config = dict(
    num_hidden_layers=8,
    n_experts=256,
    routed_scale=0.707,
    balance_bias=False,
    norm='rmsnorm',
    batch_tokens=[65536, 131072, 196608],
    train_tokens=505200000,
)
Below are experts of layer 3 (counted from 0) of a mixture-of-experts language model. Rows are named router (the router's row for the expert), down (a neuron's output weights, with its number) and show model dimensions 0-191. Each number is 128 + 32 x the weight over its row's rms, rounded and kept within 0 to 255. Numbers have three digits each.
Before each expert's rows: a language model's description of what the expert responds to; "comes before" lists some tokens at least twice as common just after its tokens as in all text. This comes from a sample of Wikipedia text that the model never trained on. Tokens count by the router's weight.

# expert 5
Table cell separators. Pipe separators and line breaks inside sports results tables, between athlete names, countries and marks; also country names like France, Italy.
comes before: " |", "\n", "|", "  ", " (", " 1"
router:150040119131080109124158133150149169027140160114108129118103095113141108148160135112085095162102143098141164209151118134092106136144149106078115162143151155124112097117112120138130073161117137146117139090125102100112163088104122092179156162104137186052156072080094152117112103122162226121091165188105107139106183214132160114170111149120158148140186108161125072093136081130121039135142060181150123149126164146131116093121160154101157124181135147099078096181124148123132163143098113151136083039133128098093148129186144117145154125139106129121132140114116149141129093155103139127
down1:158136099118157075157116057060144140129101111089131154113104187109160122188169095171107132115158154100121125101111149102163143128143134184137103140135052116060130143209104118098130134094092161106159108105082153158109182143174162175118133176154127115133131176148140195166121124171113179136182086154128114089105131096129212098163119118154131121133091117071068104127099156124101138176154101150078079141119138082105149089159081063132106168115092137125102126143180128165103137127128122141132203120179133088084076092120178101141130104177148092166136130091101102096132168165132180161

# expert 19
Past-tense endings. Past participle and past-tense endings and verbs, usually after was or were, such as -ed, -ated, used, made, released, won.
comes before: " by", " to", " in", " the", " as", " on"
router:120052088185100071157201088116180110095102149106132153127142096149135164165147119099090071149089135111104170202139173129101114135158117052094101156136168128141129119131136157117168096169114170154085160138140136101066166106128056130149142131185121180140132127083105146062136172151180171114078153118130124106098119141112125070123057097120164108139152108164122095096146158143143124143085114157125156118121129139147098020224145083119172076146112144056113071139126147132146119155146161126131118088146138127119142164196108118123113150155105149157127165168133137155138122118098097174
down0:124180128157117121108129127109093160113163137099171140189084081111132148169137100157112105136171151186099148081097146113150152141167206108137133165098143148131145112053070174134110114235173146136179121118148171125119055116153137100180107138144180133124118125090103125086123111100141036128148157163132108102210115137062148146127087145103125196131144180109172068117093157150096149063150142110148142103132171110145082146095151149085105151133102165113123126159124181132101145096109096124157090153100170146066115179152135172081140124175100161120126139123108082123134140172109126069

# expert 15
Table numbers and symbols. Signs, dashes and digits inside sports tables, scores, date ranges and chemical data, e.g. +103, 54–74, (2003–04), Formula:.
comes before: " |", "″", "\n", "′", "0", ";"
router:121114131122064140131193087137154172061159131112158162155132065152184099145185086120116080171063169073076140188144129104079097097179107052082086163097130162100121102129154153151133101166150121144159144126113141065137194096101141096132089153133084146120089120094110138099150112147127211101143161150130108178125125164138161095137100079160142145133140104173118117135110135130093061125120084108107154153168139152152108111153110127131126076137152171119110063177115141140118162219097151138139092065183121131072179109153177108102110116093090126140077134172113135141140113155109124147
down1:127196131088118117101168172092135091142108107113157172174056096191072169125082165126091135138143178119102150097093119164119161093109161103169184118143127062143100128145116176084105173135127174135173117148160133103165155109081125134186127132118117177091151170147103106185146111139081114129098153145158101104127114205183116104102168126145136106126148073144138152124104098131154140118116084116166126093180124069123113116162116136174140140182168180028168100131147100133148151137093062125183129093136130149079142110152128133121066167138128177161058114072161116126154097141102078148

# expert 60
Nouns after prepositions. Nouns or the word the after in and of, forming phrases like in order to, in time, in place of, United States.
comes before: ",", ".", " of", " /", " to", " he"
router:156099066194127154120167156116161121080100147118139152160135067152082081171217064145128093173101118097135164189143109138144114125099133101111094156133194180115179135096106162111144093182187155188119142132165133085150136091102105127203096123115178129068128081101141172124112152143169180096066162156152157158133131137153138129162121155172158104160121079131151102160158125140121078163103135184097177145145106131075104064173149150121117126175116125087123125137118109142105142159127177127178101108179195114067138148175133149167089132135115143141147133148108127141165139184128086100
down0:171117114130089133126109119161118134181121080164095143146042149154133126139167075151127127100090114111133103186077214142144132157128183133175141147137157160126182175113156141100161110102140197156178128095107138153138141150140079110090110125104103068138085149112150163144110101080143128155101116057131135180135178083081096140142160134148162120131178142196107107125125152142126098135085155115132093152125139075095138173135131134145089050150122121076102101092122167104088112136108114152232147115122113085108060065087150149112139173127129166128140061103137071089120141170077127081

# expert 21
Dates and word endings. Day numbers and years in dates and tables, plus word-final pieces completing a word, e.g. mand-ated, man-ually, advert-ising, January 6.
comes before: "\n", " |", ".", "–", ",", "|"
router:097063114155084089091205088147206150057109176102174175146137088139113119168164138147087088151089163079120148171164135110116089131157153078078095167103148171092144096116122152119189098146135166158108134109130140109091182093097099100151126107120119161085087088070100183119098105156171190119088130141136151156116158151134136093181105080163173101146170101153137100098154115112098074111096099181113165141117163157123101070187115116107162110155101151090130086149130128137117158183130175130156106078165172130075180103187152086151132134151081147138109144146121156130127125168106105140
down0:146102068123132121116139093102109159136187141104094097093101169136188121120150193110127109093100116113063133121134100161110160136149123129107124171122122147117132085152073164126143111215069128143121130154178124116106112115171123174128071119153081149154140134099145129144145170106082057096189164128116163122156152131098206105130129130095140112150128155094145164072132114147138159165118071126115090162098150115114170118125081096108161149182165198056111107144165155142107101146105164143086171163133124116111092125113080163089192127148124111165155079041179188149146114138187058171

# expert 50
Numeric table cells. Pipes and small numbers inside sports and election results tables, such as 0, 1, 595, with separators between zero-filled columns.
comes before: " |", " 0", "|", " 1", ".", "0"
router:129032119168083118090166129148163141008118212087124190131137100086112133194180174136120129176127124143162156167168155136126112110155137128097052124096148159138126088136111185127169109124121149126115151066116171101130136165137114091167121115123098173113084101057104180114086138196155186140066123162123145126145166122160108102158094071150136079144168116122103099104152113159129075105119138145124124152099112157063134085161146101089122109116107113097132120123117147128110167172101145114154124082159152092096221119214127087124132108143116154093131144124133118126104116144132123131
down1:142125104143115119143156105133106155119123179064086101103201063085110152069085103132115126126186107109127071162136106152079100089126106138143090138157103149117057132213162104190085189204157142129088072127132151121180054138106132159094085134103116112150131135101162140061109147179108179134103154151126158140182094136143106110150194188100081154074198088114172125159126117091088126123116102111116116154105105144178127153147120117125143166139103149154134112147122110076087112139120172130104137115110167093145129091108175175102097189098131101078080118100175116135136123156099162135

# expert 48
Table cell contents. Pipe separators and short cell entries in results tables, especially boxing KO and TKO, tennis tiers, and sports positions.
comes before: " |", "\n", "  ", " /", " 1", " ·"
router:099100112117102120132170141183143185080121169117144168147093085119102121173164144137095111170085116069135131147174132147113093148177130102084086160107130202081167113141139159114185072156138135130095126088146150140104156120111100100168094137135095146068102110101082166140097139129168194137082140161105164177076161158137161108162077080176161071133163135164086067110179097082155062080152119163128129167084167147117073091200125103088183090144104164101127103163146126132116154190124152145157099058154124110066182111148155102139101115160138126154133144130131147125155128134120102130
down0:156127102104193130111107064070117142157156156133133161171086112124092153108165102099122155097117136110115168145111061115162124108083079116120121117169121131120131098072124146078097124133122103155104172124088129132143127155120128121143099127044142133138170134117193126078146129071149080178144114110124091140057099118126136185180160140174191126160098164132123031118107140125091162151155080152103154118109125143121093069091073057098098151063110101099158112113178139186094174159129144131103105185143103125126151150090102144084125082082134122150126081134140229104169145107117143172

# expert 37
Third-person present verbs. The -s endings of present-tense verbs after that, which or who, such as identifies, includes, provides, mentions, plus paragraph breaks and = marks.
comes before: "=", "ed", " the", " to", " that", "The"
router:125120110122106059100141122168126137077110183160136224159124092119117180103204119121143115156109106058106155131216144091114129084094144124097111154103166167080148133105144109096166123162136152160127120103137163114113150069083141134127146122155123148002133098067095182106086116132169156144120136135111141153161137126097150078138140103121205098114173108166142077107153122163104065120148107140094148147114181148092140064174106106080154097123133125066102084154122161106139142110110140161127088120134161104070176092194127126118141159139077144127131143148099093132152101156081141112
down0:174131151077120143092140169184131091134118132122153118144103147101077127140169088085158170133132136133149081119146161114177166182127101183139056083145108085108153094147129049135083157130095098133124087106143152130145075098128142120153134168114151143135076122159110187130085073129108126162142156119153168083085099148065115085155160068143105121099111154057109100142115140090152072139106067109097069158138099152157128123085157150098165145166128125079151132178164150135132134141150144144156086118194124121141115103120075128116147099145196075214158179147103071100087137069074109137

# expert 34
Closing dates and pipes. Closing parenthesis after a birth date or date range in biography openings, plus table pipes and years in numeric tables.
comes before: "\n", ",", "  ", "\n\n", " (", ")"
router:116072108131054120118172106136142171038111164168116182084174103111167105135169146124118112152110145107154134179193142086102091112157151111045088172105157159096113100112070105101160106165126147180137114105148131143134166085098124121126105151124097163073134080069099140154091117170145247101086157141137108113099140151135102110159148110134165108128194113185106094161117098109132071149123095136149142180096119155146107102187120103144133138156095164093127062162109106140143131150125125150156111048184147119097172087150103138132094142150092155091109110104128169087149157170142104108
down1:114120195204161050139160132130099050119152125084129087064154152145120089173108129128160110125156165072090165142157134120139107113139124173180132067158129182042071130171104099129149132110115156143111089146128124106104138170173092127103158087151082152118112136162079097120107134176134162173155087134101093083145116149122177135160144176154169130161108080093131167181082141110061129138137139196101145145089109085091131106147106131130158164126180137126111111108097204135158143145099114141132171123182178079063159158182099135100102166113146119156156177134160121094149162120123123137

# expert 1
Table header cells. Column headers and separator pipes in Wikipedia tables, especially sports and election results, such as Votes, Pld, Opponent, Pts.
comes before: " |", "\n", "|", "  ", ";", " %"
router:131106117118125115137175125109160145080129173138164181168106073155150122167195155109045075114122147107142120163203154128113118108150135081118153150112100168150174113115175150135122105092131123132164139126154161148094171132092108132130118114164099221086102115117071220112144169176134225130072162169133153139129125179128134140178088088120126132116156094133172121071161140104085047176099093171134117128124125138100110105125130144117141101153160104126129110175119161120137127173162172095169103059145156123119184085219164088129131103141112120113133172168135139073121135118130144109
down1:117104139128122181157193150120134136138104146094161127150172147125071149092126094143120155170120084135180122183169074096113147183135177059162120085125200172108125054162126077106056109057101113098113073087097141088173094101112110092148058047131155129141114124186121129197112108088100057102142169072144115174109135112072169103130121128126123122097090133127119112090149180139192127108142118114121107110120151137116077137134160125070097111154151159152105116065085105127106100137127121140122118124130099119136176075110151113127074122155181095118127145132126143113133130207120176121

# expert 13
Object pronouns, verbs. Object and reflexive pronouns and verbs after to, would or could in narrative prose, such as him, themselves, bring, name.
comes before: " the", " a", " to", " in", " as", " with"
router:089045085165083143091163147157142133091119212095125163127153090141099171169184148095094138136111122120142167189179095142141065169156164120115073176087126148100147099142095109111193132138104170188148139147107185123132125135116109118192117108098113140083106099097103182092054112148133148104068110120127148125097156138125127163132098107104122125153161098122085042157127111155081083093146094139126107157086147147104137082192099087129135093154140139061129071152109112139123166177115152091185100118145209102099158123171124083118092143136134105128123114146111114158135121197126126159
down0:131099128140083132137120134126172192097129135120118156140123073159167153079146167161127150115127071104092134146203138104172202122124163083053148098132149092153082160145174080166149127161149138117139167180142102151124127174130149138120079148137184125098118166107120099139137077152144100142095121237018113114144128120147133128166050103042165104126112097103163063176100115125120184111130108150179116140103136120106124150140102170093142132034096097116108157127107112122083174163149115147158165137148109119146105146120096114135137083161175133173126120117071100164138133137153115143

# expert 41
Auxiliary and copular verbs. Forms of be, have and modals right after a subject, such as was, is, were, has, had, can, would.
comes before: " a", " be", " been", " the", " not", " an"
router:137077085115080095110242145189173120045116194099119186116137087117116111172140156104088133155100170092154171185159118117141127090126152063048093130136163175128126105123089154136135095188147137142103154109114185119115123115099120096134099123104100200089157118078113166088111118132154167116097109126121096168094171149098147111212092120134109135166185135131086128141193098097093077111126126105125139097100106135104116068190148112120154135126150103120131082137135115159147114179160172135130082101155179164118136121186176096149109119133105168144101154154129122128172121121098084113
down1:170213080149129125127097094108142148207065130124088173102121166113149168118138142120137145137183187175105161113098149127096147127102124115152106071147125137186125174142100091153199116128077098109132145109081135101157098153116121136136089145067154120155135145137114074089110153129116153163109144081134143156183116089156099142110073184068106163093132182154062086125110135143075070138093123131214081133160144107161094083130101144124074145152127132079141127162105101135111170060105157187113126102102142140167134125082152196131087146105126141183110096167121100081162144081134123113

# expert 55
Section heading words. Equals signs and words inside Wikipedia section headings, such as == See also ==, History, Career, Biography, Events.
comes before: "=", " =", "\n", "\n\n", " also", " career"
router:131092112116085106139162076136147085087130206116163106130114106142102160140210139141086099103103164098124111161197104093122091110182095062107156181108102164115177098114153126117148143097166113146109129124169156140086149102056066094164088092171149137098116115069141184106110158141159187144092170157165177139130112132092112113162079111192163097178158103149134107102159161086105064144127117178093152136115142155142113064185121116131175082102141070113142123129135141153118144161164163113159128086178148159088198087200127105116143132164089117137133156156140121080159126120127112121
down0:160108111137107140148148173052140135094128201156101074115132115104158100118070160153085172126181076139093166152079153163138150127095161134185093136162131175175135082139154116146053108137130136116119143138069168115136114173094152192143097124120204100182158199127134173210168135103102090097106114148161121139105129099106126155127116140140133118150134163125129099168147171146118115136143098121127081149120111122060083128115162092128103126100107115141109104174119087125130086100081068113101073146096119062162092089142083111113104138130121136013160157109165132085156157107149157169

# expert 16
Infobox field labels. Infobox field names and the word just before the colon, such as Genus, Coordinates, Developer, Portrayed by, plus line breaks between fields.
comes before: ":", "-", "s", " /", " by", " name"
router:165113109084128108127131143123149179038175130103166151120127127162096123142155147161115081154099114059132148148169118142170127134136170091060110159117128166086167137133138122119212121142139155151098121131100108130112158123120060093150126132141119150035098131050133186107099164118144181128105115156162098129118150197160145114172114113147128108178132085101136148120122098115064060139125140162123126162088164111116070087188114107093144116155150122046146075131151142144133150136152166136138083055193208099118205107194150069107120121109124109150145139152144136133109122167122106123
down0:138144180172093146143118172149136124096100098103115105140141172124107138088116170174182130163116101141086182103050125033111102097144114067145148143147069071190166122150201087139148162111164126139172155110140177143102137157123116162157151104143148089108096148113114094073132128113121114130184116096173080116148117095179159120153098162154163117153118163146119173156171204208148113136091132176109140095083160135142134123133139106115096106106130116098140103087077032176112137138210156182134092099117135166130103089135110103120107099097059115133106158082155137144138104104140125140